Weights of a small mixture-of-experts language model, trained from scratch on English Wikipedia: 32 experts in each of 11 layers.
Below are experts of layer 8 (counted from 0) of a mixture-of-experts language model. Rows are named router (the router's row for the expert), up (a neuron's input weights, with its number), down (a neuron's output weights, with its number) and show model dimensions 0-95. Each number is 50 + 12 x the weight over its row's rms, rounded and kept within 0 to 99.
After each expert's rows: a language model's description of what the expert responds to. This comes from a sample of Wikipedia text that the model never trained on.

# expert 27
router:61 49 49 61 35 54 64 48 50 54 38 40 49 65 48 53 40 65 71 54 53 45 69 58 28 31 30 45 50 36 33 17 67 61 44 39 49 45 34 53 57 64 70 55 57 46 56 47 53 35 55 61 50 35 65 41 49 48 48 34 48 50 33 53 61 64 50 64 59 68 55 51 42 52 30 53 55 50 36 61 66 49 67 69 69 51 64 58 66 58 33 60 62 31 42 43
up3:47 46 44 66 43 32 73 37 60 50 43 53 57 29 59 62 64 58 44 74 55 57 55 50 46 74 77 29 44 56 52 51 44 53 35 54 37 33 37 64 57 33 67 77 67 40 56 51 64 67 47 46 64 48 37 50 42 60 31 50 66 40 49 56 69 50 60 38 28 62 58 50 22 50 51 58 67 48 54 66 39 39 51 53 52 51 57 47 57 56 64 46 16 45 54 75
down3:45 51 51 52 37 53 39 32 67 53 46 37 44 43 41 54 50 29 66 54 53 51 34 47 55 69 61 70 49 43 56 78 50 42 66 26 50 57 54 43 38 68 50 34 59 56 29 65 60 40 69 78 29 38 43 48 32 52 44 63 52 34 36 71 61 46 54 45 46 59 69 66 38 58 48 35 55 77 54 67 52 39 58 40 44 65 55 50 42 44 57 59 43 47 33 64
up4:37 53 38 45 73 73 64 49 47 66 54 77 44 56 66 43 57 47 31 44 22 45 57 70 46 54 32 58 57 62 44 48 47 30 46 75 32 63 64 50 68 58 47 36 50 43 66 46 38 53 28 45 56 59 45 70 53 45 53 11 42 35 65 49 64 31 60 57 29 48 48 46 48 54 52 51 65 37 69 52 38 31 57 39 41 34 55 41 48 64 55 50 42 50 35 55
down4:64 41 52 56 74 60 51 33 55 46 28 49 40 52 54 50 57 46 41 42 28 50 38 57 60 70 46 55 30 63 80 64 55 49 43 65 63 36 66 61 58 69 27 56 66 60 59 37 38 45 60 56 37 45 44 55 36 62 70 62 58 53 34 65 81 57 61 49 46 39 38 37 37 69 55 48 47 54 46 38 36 65 57 49 61 64 46 48 57 56 66 49 59 55 32 41
up5:50 49 65 41 66 52 48 50 61 43 71 65 75 56 53 47 56 34 47 47 52 52 78 57 38 45 40 64 41 43 34 34 27 63 58 63 70 46 59 77 21 62 38 56 51 24 76 61 37 57 45 52 71 63 56 33 32 43 54 38 61 54 44 59 52 40 59 43 35 60 27 55 61 23 51 47 45 52 61 61 67 61 52 43 47 53 35 66 47 75 22 41 45 37 56 63
down5:36 49 63 46 61 56 50 67 66 59 16 55 45 49 52 50 45 50 48 51 55 43 53 50 63 52 58 58 53 48 59 53 52 61 37 74 38 36 40 56 52 59 47 65 64 54 63 20 43 47 43 43 41 73 44 40 39 35 57 45 27 68 57 67 56 54 41 44 57 55 57 34 54 34 51 66 48 53 54 45 37 40 68 85 54 41 63 46 83 46 56 60 47 75 57 51
up6:50 58 36 66 51 39 65 46 66 29 66 77 73 46 49 66 46 61 45 53 46 32 55 59 37 55 44 41 64 57 72 56 50 61 54 44 77 49 44 47 48 23 39 56 40 43 68 46 46 53 43 71 52 56 43 49 72 54 54 36 62 45 51 50 48 46 44 63 53 59 25 40 43 41 32 58 43 43 54 41 50 68 71 36 49 32 50 40 54 48 46 50 24 55 30 55
down6:32 57 42 44 59 44 62 51 52 40 60 59 52 36 47 60 76 65 69 44 60 39 26 44 63 34 36 45 62 28 46 55 37 35 62 54 45 61 40 47 64 58 69 61 66 58 42 71 54 38 42 66 45 51 42 24 59 34 72 63 45 59 45 49 44 54 51 55 36 46 36 58 45 53 32 46 48 46 40 46 54 43 60 61 36 39 50 59 49 60 43 77 53 61 47 47
Word-initial fragments

# expert 7
router:67 55 49 34 45 61 54 47 54 57 45 48 48 72 63 47 23 47 43 49 50 75 46 36 46 50 38 52 65 50 68 33 62 36 67 59 34 44 46 55 54 58 37 60 82 55 51 84 45 61 55 55 59 62 51 44 57 45 45 58 60 61 33 67 55 42 43 49 55 54 49 35 47 66 54 47 42 34 68 32 64 37 54 52 63 65 60 47 36 35 57 40 37 40 43 70
up3:59 59 68 54 44 43 64 56 44 55 55 36 53 31 55 52 52 71 45 49 41 42 41 44 59 52 29 48 44 27 49 51 47 64 66 69 53 73 44 81 39 58 15 46 60 55 32 70 24 37 40 69 56 52 55 38 69 33 44 55 43 47 37 58 64 76 29 56 26 44 21 27 51 64 57 47 50 53 45 59 44 59 48 26 51 59 36 49 77 35 52 61 47 24 48 49
down3:47 65 40 34 49 60 73 40 46 49 42 63 63 53 43 59 45 61 55 63 45 57 51 57 49 50 54 69 50 47 55 36 44 27 48 59 51 19 47 32 57 41 59 34 58 20 45 34 52 66 50 60 37 67 36 40 58 61 72 61 70 53 70 57 35 53 50 49 54 47 51 51 49 47 51 51 46 51 27 51 45 60 63 77 85 51 50 40 61 61 29 54 56 44 38 41
up4:35 43 43 52 46 54 42 56 34 44 67 55 42 57 73 60 45 56 47 28 56 54 54 59 56 48 38 76 53 22 64 48 58 56 34 52 45 33 46 31 44 49 39 37 52 62 49 63 37 57 32 35 50 52 62 54 77 36 44 52 68 48 50 50 37 30 43 38 22 48 58 73 53 39 56 50 46 76 51 48 33 57 41 63 52 71 58 26 57 46 49 35 49 57 36 45
down4:63 51 41 36 57 50 49 78 61 46 60 41 16 43 49 36 64 43 33 52 33 69 74 24 38 60 42 46 61 45 49 65 54 37 51 35 63 42 48 51 32 57 42 62 50 71 50 63 29 33 76 57 67 61 47 40 38 89 32 57 47 55 53 45 45 38 48 55 66 47 26 51 47 72 47 58 57 59 58 59 47 62 57 47 49 55 63 47 22 45 67 53 62 48 38 49
up5:24 51 31 46 55 60 41 47 42 56 66 74 36 55 55 64 42 37 60 36 52 31 52 72 36 59 43 55 52 35 44 36 54 62 54 47 41 45 44 41 40 37 57 27 58 50 38 44 57 62 44 50 55 46 76 52 46 33 19 61 44 42 40 57 28 49 57 64 37 57 37 71 70 28 51 55 40 72 45 46 22 48 70 64 45 66 34 28 40 35 45 67 54 45 64 23
down5:50 59 64 58 46 61 62 74 36 54 44 26 41 55 36 44 63 53 42 42 56 63 70 36 53 43 48 36 46 40 64 42 51 35 53 36 82 47 36 61 43 50 37 70 65 48 34 44 46 45 45 50 42 66 30 36 44 77 45 61 51 32 65 52 52 52 56 47 58 69 62 47 56 59 64 38 49 50 42 45 58 55 64 68 36 49 51 61 40 40 44 46 35 49 31 82
up6:45 43 36 57 55 27 32 34 36 46 51 55 62 50 67 43 46 44 43 47 64 41 69 43 60 69 52 51 56 60 63 60 38 43 77 48 49 49 49 56 65 62 62 69 53 21 46 44 42 43 71 53 56 46 40 49 43 57 46 48 33 39 53 59 37 65 28 64 37 33 52 49 72 43 27 61 66 64 45 26 55 57 48 41 55 65 32 66 65 52 43 43 57 40 52 54
down6:51 33 47 52 59 45 38 50 52 49 52 70 41 57 61 37 37 57 54 56 32 50 50 36 46 39 57 29 51 53 59 39 67 64 74 57 63 30 50 53 39 70 45 49 59 46 46 45 40 48 46 37 57 56 41 37 53 58 61 59 33 37 62 35 46 51 43 76 53 51 61 38 48 17 38 40 64 39 60 43 44 53 48 49 41 23 53 56 57 36 49 64 41 48 61 69
Commas

# expert 5
router:43 29 36 30 42 54 50 41 41 18 47 58 57 73 67 27 58 45 63 52 68 57 10 57 48 37 56 60 48 54 42 67 32 49 52 64 45 47 40 50 62 54 61 58 35 71 48 51 59 68 53 38 27 46 42 41 59 50 33 35 33 64 66 50 51 61 38 47 41 77 51 42 50 52 58 44 70 50 38 49 34 49 58 53 63 31 63 51 47 54 47 61 51 44 64 42
up3:37 74 65 50 56 50 47 49 67 57 47 55 65 30 33 59 47 28 48 51 55 56 50 60 59 62 47 69 53 32 56 39 56 46 56 60 37 57 52 50 46 39 63 36 71 63 43 37 58 43 62 43 52 36 51 50 44 51 48 48 47 38 49 38 59 31 51 30 73 69 54 52 24 38 52 59 58 58 73 61 58 51 64 68 50 52 66 58 47 34 33 43 52 41 51 54
down3:43 56 43 48 53 50 54 28 68 24 47 48 53 44 34 59 62 60 44 49 64 58 46 57 49 57 49 50 25 42 61 52 42 28 66 36 48 56 27 48 61 53 41 63 53 52 80 61 38 38 45 45 38 53 56 61 45 53 54 37 42 70 50 31 46 62 69 39 70 53 50 78 42 47 38 46 43 48 33 58 37 44 64 66 29 27 56 72 46 32 44 65 68 51 55 51
up4:46 54 61 65 63 28 55 51 46 34 45 69 63 80 56 45 53 39 64 51 52 65 52 43 59 48 57 58 24 54 27 45 25 50 40 80 37 43 52 57 56 57 28 56 60 54 50 51 80 54 51 48 33 56 56 47 59 57 56 36 51 60 79 47 63 50 35 74 59 62 33 54 55 46 58 59 59 61 35 33 60 56 67 72 60 53 39 50 64 49 55 52 27 36 64 59
down4:33 63 43 62 33 43 65 78 32 46 49 44 48 27 58 44 53 38 42 68 50 46 26 63 47 54 60 31 48 48 38 34 49 57 72 50 54 46 50 47 51 46 51 41 82 69 65 47 39 58 55 46 62 57 59 65 59 56 44 64 61 60 43 33 58 54 40 44 36 62 24 58 55 51 49 54 40 62 45 38 45 35 40 18 51 44 59 66 21 44 55 49 59 56 47 48
up5:56 63 34 31 59 59 47 67 52 47 48 38 50 48 29 52 67 63 43 51 37 53 52 56 52 36 33 55 57 30 53 67 55 82 49 55 48 41 69 47 41 62 23 23 46 68 46 57 45 44 66 47 53 41 33 38 47 61 51 36 44 41 58 51 47 48 23 43 62 51 60 58 37 44 53 40 50 55 69 54 77 57 73 60 63 55 45 47 61 49 37 56 59 58 54 21
down5:44 42 55 61 50 43 56 41 44 65 53 47 48 37 17 43 66 59 42 19 54 67 54 46 45 54 35 41 52 51 71 66 60 48 62 66 40 60 65 55 39 63 42 65 56 39 35 48 53 55 75 34 55 35 34 47 40 38 58 43 35 48 63 50 39 53 57 69 55 57 48 41 54 64 65 52 66 42 52 60 40 52 39 59 56 63 37 55 26 57 40 55 52 42 46 33
up6:50 59 46 37 35 54 37 30 50 66 63 62 49 53 38 39 37 72 32 32 57 38 36 53 46 78 67 42 54 44 68 58 54 49 47 36 52 45 56 34 54 52 31 58 49 59 39 38 43 48 47 78 30 51 74 45 26 30 28 66 43 24 37 37 46 38 54 40 56 50 44 67 37 43 47 62 43 45 42 64 42 70 49 66 57 42 43 47 69 52 52 48 38 50 70 51
down6:44 47 57 37 23 46 49 41 58 68 34 46 49 31 39 49 61 46 61 48 76 54 57 61 50 31 53 62 48 41 47 35 60 46 67 49 60 46 51 51 44 54 59 61 40 11 52 63 35 51 25 57 57 47 22 63 45 41 53 47 45 42 49 52 52 65 57 71 73 36 45 34 47 65 49 57 46 30 56 29 61 40 40 33 74 52 47 53 55 53 47 59 79 36 54 76
Place-name words

# expert 18
router:58 55 39 39 37 41 33 60 60 54 23 44 55 64 45 30 53 72 50 38 60 57 49 30 45 33 49 71 57 50 48 46 55 50 67 59 44 52 55 58 81 64 51 53 30 57 35 65 73 59 36 48 55 49 42 50 51 51 43 38 60 41 39 71 76 35 44 51 57 43 61 66 52 57 37 39 60 39 59 37 65 48 42 50 63 65 46 19 55 18 75 27 51 48 32 64
up3:58 38 66 62 48 49 41 43 44 47 62 73 58 37 32 39 32 42 28 43 24 32 55 38 58 59 50 76 69 64 31 59 48 46 53 52 56 56 57 40 69 43 60 63 45 57 48 26 59 45 41 36 54 55 58 65 41 43 44 35 44 31 41 36 74 69 54 49 40 36 47 65 40 43 61 70 49 48 57 64 44 66 26 52 47 54 37 37 49 29 52 74 43 46 55 58
down3:59 58 49 54 21 46 54 46 43 39 59 44 43 34 66 50 41 48 40 37 42 66 00 44 47 49 57 36 72 48 46 63 54 63 52 35 34 42 86 38 45 50 31 34 45 52 43 55 60 48 44 27 56 39 49 42 68 52 62 53 41 77 52 71 53 64 35 38 68 39 73 43 44 53 66 55 53 56 33 51 43 54 41 57 39 39 48 54 43 64 48 47 50 56 44 26
up4:53 47 63 48 72 41 34 51 66 63 77 74 52 42 52 48 48 45 50 60 29 40 51 49 37 67 35 28 32 81 43 50 50 51 40 52 74 49 67 54 49 48 63 53 56 50 40 65 42 61 50 58 68 72 49 79 54 63 38 55 55 50 30 58 50 48 40 37 57 40 58 54 56 61 55 50 43 46 46 60 51 42 36 67 29 50 35 23 47 50 43 44 22 35 42 59
down4:31 51 40 50 49 59 58 52 52 54 44 56 69 62 63 59 51 46 53 65 31 55 58 66 52 52 43 21 75 44 43 49 52 55 67 67 51 52 65 43 68 55 60 36 49 45 06 60 52 29 48 53 33 58 58 66 57 43 60 44 65 27 38 58 67 48 36 73 46 26 56 49 54 49 62 43 49 52 32 41 43 67 35 47 71 53 54 43 64 59 54 43 62 61 59 50
up5:37 45 51 43 65 59 48 68 46 28 56 42 62 27 47 57 39 54 66 67 58 53 68 54 74 49 57 59 31 53 56 52 56 68 51 52 34 46 56 41 65 43 61 43 40 77 38 32 37 39 41 59 35 61 18 68 57 61 27 48 39 61 46 40 59 41 64 56 49 44 81 19 63 48 66 43 50 55 52 39 63 41 29 44 37 58 30 44 51 38 56 57 51 45 49 62
down5:33 47 38 52 68 67 41 39 60 65 58 53 50 41 31 29 37 57 39 53 40 66 77 67 56 35 62 52 34 63 37 67 49 28 62 54 41 49 53 48 59 44 40 43 54 59 35 54 43 47 59 37 49 63 51 42 60 22 49 72 39 43 60 61 42 36 51 43 61 71 39 57 53 62 55 39 58 53 55 54 46 46 67 46 48 48 48 66 54 52 52 51 62 52 74 61
up6:74 49 59 74 54 49 50 62 46 46 57 52 36 65 45 44 52 44 54 55 39 66 58 31 56 52 63 49 67 50 43 53 46 49 53 31 49 32 63 30 31 51 46 52 39 52 53 31 48 27 53 54 45 47 37 58 54 43 29 46 47 34 46 32 54 42 57 49 30 52 49 61 55 57 58 29 56 53 52 63 46 59 51 54 33 54 65 36 50 38 52 61 34 49 58 42
down6:34 73 42 29 29 55 33 29 57 66 46 43 60 79 53 42 52 62 49 37 55 36 22 75 57 60 53 42 65 46 44 52 41 66 41 51 32 51 62 43 43 53 56 40 26 48 61 69 40 60 33 40 57 40 63 57 62 50 74 64 57 46 51 64 58 53 42 43 58 53 50 37 47 30 34 52 36 19 40 72 50 51 64 29 41 44 40 59 68 62 56 40 41 51 45 54
Sentence-ending punctuation

# expert 15
router:33 40 46 65 66 38 64 37 63 21 66 69 35 67 53 31 68 39 67 42 40 55 66 61 60 41 46 60 50 28 59 53 39 46 33 35 48 53 58 54 44 40 43 57 40 70 43 63 48 38 48 57 34 66 47 66 64 65 71 57 60 51 48 49 31 44 63 66 43 50 63 66 77 72 61 63 54 50 47 52 58 43 42 45 55 54 37 55 45 45 38 50 63 51 40 60
up5:42 55 42 31 61 63 30 63 74 58 41 66 52 49 53 43 66 68 11 24 32 53 53 39 30 43 35 41 65 49 49 55 39 58 57 49 56 51 56 37 50 69 43 51 64 54 36 29 68 49 68 53 67 46 45 40 53 52 62 47 46 57 44 29 56 40 56 60 21 62 46 33 68 37 57 58 49 44 53 48 72 34 46 54 45 40 54 62 38 37 67 50 59 21 62 49
down5:23 58 64 62 53 69 56 57 52 48 57 38 41 46 55 59 53 52 62 38 32 77 51 32 28 45 55 59 40 55 33 54 46 33 58 30 72 34 45 40 38 49 57 30 58 44 50 43 59 46 57 40 56 45 69 21 53 63 57 49 61 63 59 48 42 69 47 27 46 43 37 47 54 58 51 58 43 64 55 50 50 32 72 33 58 74 67 28 50 60 77 41 34 81 36 35
up6:46 39 42 42 58 59 23 43 45 61 28 24 50 49 59 58 40 41 54 47 47 46 30 61 55 34 37 18 68 42 51 65 46 50 39 59 59 66 54 24 30 62 50 32 31 36 50 48 50 45 44 67 46 74 74 41 52 53 48 66 50 44 53 53 48 59 60 57 55 49 56 40 55 49 29 33 61 64 30 65 49 70 62 54 49 42 55 41 39 39 27 51 54 48 46 40
down6:59 48 57 65 45 64 54 49 50 65 59 37 59 53 63 53 44 54 71 41 36 24 69 44 42 68 26 39 35 53 45 58 49 35 67 36 55 32 51 60 41 64 60 50 50 49 50 69 30 31 58 42 35 30 58 35 52 72 38 56 48 30 46 33 49 70 72 42 49 37 61 53 43 68 41 40 39 66 33 58 28 78 63 61 52 53 51 49 58 58 33 57 55 63 58 38
up7:55 62 46 59 43 42 51 59 55 68 45 41 48 46 52 63 45 58 63 42 52 45 68 47 62 55 60 47 78 77 68 46 54 55 41 61 35 41 68 22 45 50 39 58 62 53 41 41 51 42 37 47 55 70 53 52 42 43 28 35 37 59 49 46 38 35 59 49 26 54 68 62 49 44 57 52 55 72 71 37 53 43 48 51 54 52 16 47 35 40 62 49 32 54 42 45
down7:55 60 52 45 29 58 51 30 25 48 55 61 71 46 45 54 46 33 41 60 34 76 65 63 57 44 37 80 53 48 69 72 40 35 52 48 66 37 49 39 42 45 61 60 51 57 65 44 47 44 65 53 77 56 55 31 56 32 61 68 61 58 53 53 55 44 58 71 46 53 50 73 45 59 50 49 47 50 28 70 42 63 66 36 46 50 58 38 41 57 43 38 35 46 44 47
up8:47 44 51 57 52 68 78 28 45 53 53 47 46 40 44 65 54 59 49 42 46 47 39 49 60 64 45 63 42 51 56 43 50 28 63 53 75 43 49 43 37 68 58 25 49 51 52 82 44 47 43 57 64 48 46 44 40 57 57 36 29 66 62 51 54 56 45 52 55 25 77 46 51 52 58 45 67 60 37 33 78 49 41 59 60 61 40 50 42 62 58 45 61 52 34 47
down8:46 64 41 60 42 17 45 36 62 49 59 37 43 46 12 19 44 73 46 33 45 48 59 41 40 57 35 49 58 39 38 62 46 53 41 51 52 58 39 57 49 34 53 55 63 46 50 48 54 50 56 41 49 48 58 44 54 46 34 42 47 40 65 43 42 59 66 59 52 53 60 46 58 67 60 34 54 31 44 42 61 63 76 54 62 32 61 64 37 77 66 64 33 38 52 34
Counts and quantities

# expert 8
router:70 41 53 52 57 65 23 43 47 32 51 41 55 65 58 56 40 75 34 35 58 55 35 63 41 54 58 29 57 72 67 40 58 50 55 39 64 50 60 63 48 31 52 37 37 38 57 68 60 66 55 46 36 56 61 57 65 52 50 68 69 65 58 35 32 45 52 58 22 43 57 58 69 60 40 58 25 49 36 67 71 65 46 47 62 49 68 50 48 64 23 56 28 61 56 49
up12:42 53 43 43 58 42 48 51 33 64 44 49 37 50 50 43 46 45 47 45 36 74 00 51 36 63 34 37 58 43 39 81 51 58 73 42 53 73 42 37 55 47 38 36 42 61 78 36 58 52 62 64 47 34 45 35 40 63 53 58 48 55 60 45 69 58 45 33 39 55 68 45 55 44 48 52 53 45 48 37 52 48 57 53 69 50 41 37 60 39 37 62 48 68 53 73
down12:62 59 58 51 54 48 53 45 62 56 48 60 49 36 54 57 68 58 55 34 46 62 37 57 50 53 61 66 36 63 49 48 52 56 75 69 47 72 33 37 48 59 82 54 22 52 48 60 55 34 57 51 67 51 50 60 33 58 45 40 74 50 22 39 56 54 54 51 47 60 46 50 62 62 26 49 24 45 31 57 37 52 55 68 49 61 58 60 63 43 70 15 58 54 41 35
up13:45 44 47 50 42 35 62 42 62 48 70 49 67 76 32 60 65 53 46 43 39 47 34 63 63 56 44 51 52 62 29 38 52 59 40 42 51 55 48 50 82 35 56 45 51 53 70 41 60 35 42 63 45 39 43 38 47 44 40 48 59 81 38 62 57 64 69 39 55 36 47 83 43 44 44 57 30 47 38 49 33 60 59 44 41 53 49 58 55 45 34 59 52 45 50 41
down13:58 54 55 75 78 47 68 40 60 50 52 54 54 55 55 45 63 67 55 48 48 55 36 55 68 54 57 30 45 39 48 69 40 47 56 51 38 51 64 46 35 47 66 41 49 60 41 48 57 66 58 49 58 50 75 41 42 37 57 47 59 50 55 42 39 51 40 51 48 43 80 42 45 33 56 42 41 46 45 43 59 74 58 40 23 43 63 61 64 41 63 40 46 63 61 61
up14:55 65 52 31 42 59 42 44 34 51 43 48 53 59 47 73 41 51 44 70 42 41 59 66 66 61 59 38 40 79 53 58 53 31 62 50 37 42 68 57 39 50 49 43 56 59 39 57 42 32 37 44 52 61 29 56 45 47 31 53 27 28 53 60 41 37 55 33 52 50 44 49 57 62 51 49 52 29 64 61 48 59 31 56 35 36 40 40 66 61 54 30 57 46 70 53
down14:61 40 70 43 52 51 49 45 54 51 38 34 52 72 53 43 40 40 37 56 51 63 30 28 61 31 48 40 70 45 46 52 37 33 30 56 34 54 16 40 60 37 67 72 61 44 57 63 44 49 62 41 45 52 60 43 54 55 25 29 59 58 18 50 37 66 46 40 25 59 72 49 55 48 50 56 45 47 69 48 47 49 42 36 57 55 32 48 46 61 43 69 36 30 56 44
up15:62 76 76 15 55 41 69 53 56 72 53 36 40 40 60 62 58 42 51 73 58 49 68 42 56 47 39 47 47 52 37 51 52 38 30 40 52 40 50 47 55 50 57 65 54 51 33 52 52 50 50 64 45 34 47 65 50 56 22 47 62 28 51 49 68 59 54 53 66 62 35 55 48 35 62 41 37 55 29 52 57 58 51 34 57 65 56 50 60 61 27 52 37 33 66 67
down15:66 63 52 61 54 55 46 45 52 49 63 58 32 38 39 61 36 28 49 38 53 54 36 24 73 49 50 46 53 31 46 60 42 56 50 70 46 46 55 68 63 52 64 46 65 58 74 32 45 72 55 40 47 40 36 71 47 66 47 45 64 31 63 44 68 19 49 50 41 59 62 42 45 41 55 38 65 57 75 41 49 65 51 67 63 62 48 34 25 54 39 66 63 38 57 65
Descriptors after articles

# expert 2
router:54 72 55 80 48 58 53 54 55 32 52 57 57 62 47 57 62 80 77 31 57 48 46 61 44 43 53 58 45 51 49 38 77 60 48 50 65 62 48 35 43 38 53 61 34 61 58 44 50 65 41 39 26 62 50 67 55 51 49 55 54 47 59 56 58 54 48 57 36 38 48 47 55 46 41 68 58 70 66 77 53 53 42 58 44 53 66 43 62 36 40 49 80 70 57 60
up3:83 50 51 35 58 39 48 64 50 60 51 48 55 40 45 37 60 47 58 55 55 52 63 83 55 65 55 44 33 51 38 51 28 60 59 64 46 45 57 53 55 63 52 66 28 52 52 49 48 35 32 52 45 48 35 66 46 37 60 29 42 53 52 60 30 25 52 46 67 34 67 56 58 62 54 30 47 52 57 54 59 67 54 46 46 50 44 79 75 49 23 45 71 38 36 40
down3:63 47 58 37 47 38 50 60 42 52 49 57 42 16 56 46 35 46 48 68 30 69 57 51 48 41 63 73 74 47 58 66 44 64 60 43 63 46 46 57 52 46 30 59 65 65 69 59 51 43 51 55 69 67 56 57 58 51 47 41 56 43 43 48 59 52 54 61 49 31 60 48 55 46 32 35 55 60 33 25 60 63 63 43 72 48 51 49 37 41 55 46 41 38 35 38
up4:75 40 43 65 45 66 40 52 70 45 41 60 60 57 67 41 50 40 41 45 64 52 48 55 65 35 39 53 89 29 48 45 54 53 58 45 40 48 37 56 43 30 59 42 61 44 55 65 41 63 36 69 40 64 58 46 66 56 53 36 44 53 47 35 44 48 38 48 49 52 71 39 31 56 34 70 59 48 49 51 51 66 60 54 48 56 55 58 54 44 48 34 45 68 53 43
down4:28 73 59 63 72 73 49 54 55 31 61 38 57 53 43 58 55 70 40 52 51 38 55 68 52 66 50 55 63 41 36 61 49 50 40 25 52 57 60 62 61 46 47 44 54 39 51 63 49 35 31 37 44 53 64 48 45 68 45 58 37 58 39 41 49 71 55 43 61 48 32 49 55 47 38 52 43 49 50 65 56 43 58 51 62 51 44 57 48 52 48 46 69 73 42 46
up5:49 39 63 47 31 43 68 61 34 69 34 58 40 57 47 42 52 50 61 53 48 34 34 60 53 54 36 66 33 37 48 41 28 58 38 63 37 34 62 43 49 63 59 62 38 46 57 87 55 49 42 47 67 84 46 50 44 39 55 51 61 55 37 38 51 51 41 48 51 52 41 63 38 36 51 53 45 53 45 49 53 52 54 46 35 39 17 66 63 52 51 50 42 80 42 55
down5:52 58 66 45 70 54 39 59 44 57 42 68 54 52 55 61 52 64 09 45 72 51 31 28 47 46 20 52 68 54 36 27 48 57 50 53 49 41 52 46 61 64 64 25 51 57 68 35 41 48 54 67 41 53 45 60 42 34 58 42 47 54 42 48 65 46 52 68 40 65 48 37 57 60 32 50 52 37 52 36 64 55 78 49 75 52 60 68 61 46 53 37 46 50 75 34
up6:56 58 37 45 36 48 57 68 52 34 36 61 63 53 28 45 48 52 54 51 62 41 46 26 49 28 48 47 51 57 49 42 65 34 66 68 54 50 46 53 41 60 59 57 44 61 55 32 47 33 41 39 41 39 65 63 74 26 76 49 60 67 41 39 36 49 34 55 53 54 35 41 44 54 75 53 44 66 31 42 34 35 68 60 46 53 44 42 47 48 32 49 33 34 27 53
down6:43 51 27 58 42 24 58 57 59 53 63 48 32 72 55 50 55 31 49 59 44 40 52 49 29 46 51 55 44 54 61 52 56 70 58 34 59 45 38 64 42 34 62 82 62 59 45 28 56 46 48 74 52 52 50 37 59 49 47 54 59 69 35 62 45 44 51 54 55 65 41 39 36 39 56 35 32 25 28 53 41 49 46 39 53 48 55 39 41 69 54 38 55 39 20 42
Word-initial prefix pieces

# expert 11
router:29 55 58 65 40 63 69 60 32 50 41 49 40 59 40 52 44 66 75 26 26 45 41 43 41 67 45 41 52 40 54 62 61 51 52 50 44 59 55 68 22 44 34 59 58 42 47 55 58 36 59 48 34 58 36 78 50 54 43 48 57 37 49 58 51 51 58 68 49 52 41 50 50 54 68 30 47 57 79 64 64 56 47 30 68 52 50 66 71 63 38 42 71 55 51 49
up5:49 90 61 58 63 44 45 41 46 70 31 56 57 42 35 29 51 40 41 48 52 38 30 39 49 60 57 42 41 39 75 60 44 55 35 53 47 49 51 66 52 42 49 40 55 62 51 41 57 30 78 42 44 33 69 58 48 43 73 50 50 49 45 32 41 63 50 73 67 46 72 40 63 33 38 38 56 52 61 48 44 52 39 60 56 48 41 41 52 70 68 45 66 50 30 55
down5:28 53 47 60 41 46 55 38 58 64 60 71 45 40 46 50 36 53 41 42 58 59 65 63 32 63 56 44 23 48 68 19 46 52 39 53 55 58 59 65 55 83 34 28 69 59 46 26 48 57 41 53 43 46 36 36 43 55 35 46 51 28 55 50 57 61 24 61 63 57 58 58 65 63 72 46 37 55 58 68 59 58 61 49 38 57 49 35 57 50 51 67 41 52 50 34
up6:58 40 22 35 66 70 58 45 58 58 39 50 49 42 38 56 55 42 41 34 60 70 32 59 41 57 60 70 35 41 74 49 63 63 51 79 51 67 43 46 48 52 41 56 46 41 63 30 54 50 67 42 50 55 48 54 62 33 37 47 57 41 61 33 41 44 44 40 59 56 55 40 53 43 47 36 56 46 57 28 52 73 56 44 50 43 60 57 55 31 42 57 59 50 42 29
down6:52 43 57 61 44 57 63 50 82 37 47 55 45 46 34 42 45 53 45 58 47 39 45 56 77 41 74 33 55 50 44 61 47 42 29 29 41 46 48 63 55 55 54 45 61 59 65 54 47 58 73 66 41 60 61 42 53 65 52 81 48 47 50 51 50 51 34 53 47 46 65 48 42 64 53 52 30 39 73 42 30 28 62 45 69 67 46 52 50 40 50 51 48 62 39 56
up7:51 40 46 48 55 41 49 22 67 55 44 42 65 46 45 31 46 52 59 50 30 44 64 58 70 43 39 67 45 43 28 40 33 64 48 33 41 55 51 47 50 50 50 58 63 56 21 65 50 45 49 39 66 58 28 38 44 76 48 51 55 51 53 56 64 57 32 61 61 68 53 53 34 39 66 45 51 50 50 50 67 32 37 52 77 44 56 37 39 55 42 51 64 48 60 65
down7:77 41 52 51 44 50 41 44 51 38 47 62 38 74 49 36 32 58 49 46 37 37 47 45 47 65 67 69 52 39 72 45 61 50 52 52 62 50 43 80 32 41 50 44 66 23 56 44 27 68 60 58 52 52 61 39 55 60 47 31 58 48 57 57 55 41 56 40 16 51 37 61 44 52 43 49 52 51 74 59 24 72 39 45 45 65 55 79 45 37 58 44 46 42 50 50
up8:49 46 49 63 64 42 46 44 64 68 47 44 54 67 40 44 61 32 36 33 52 30 72 56 69 44 66 49 33 53 43 31 51 50 53 60 38 49 67 51 49 67 58 46 63 43 57 61 52 27 46 59 50 53 58 76 58 39 38 44 55 36 51 36 49 49 44 58 48 47 35 61 57 53 79 54 62 47 78 33 70 47 55 66 44 54 53 49 37 66 59 63 43 31 40 63
down8:57 62 39 54 52 39 50 57 42 20 62 35 51 41 38 56 35 63 65 56 74 63 40 37 55 65 45 37 40 59 61 34 40 40 36 63 56 40 46 50 46 52 45 64 73 41 36 53 27 54 19 64 54 57 58 47 51 67 59 59 36 74 51 52 51 53 70 44 42 38 44 17 58 61 41 64 38 42 78 57 50 80 55 55 43 44 35 51 45 36 47 65 59 50 55 50
Years in dates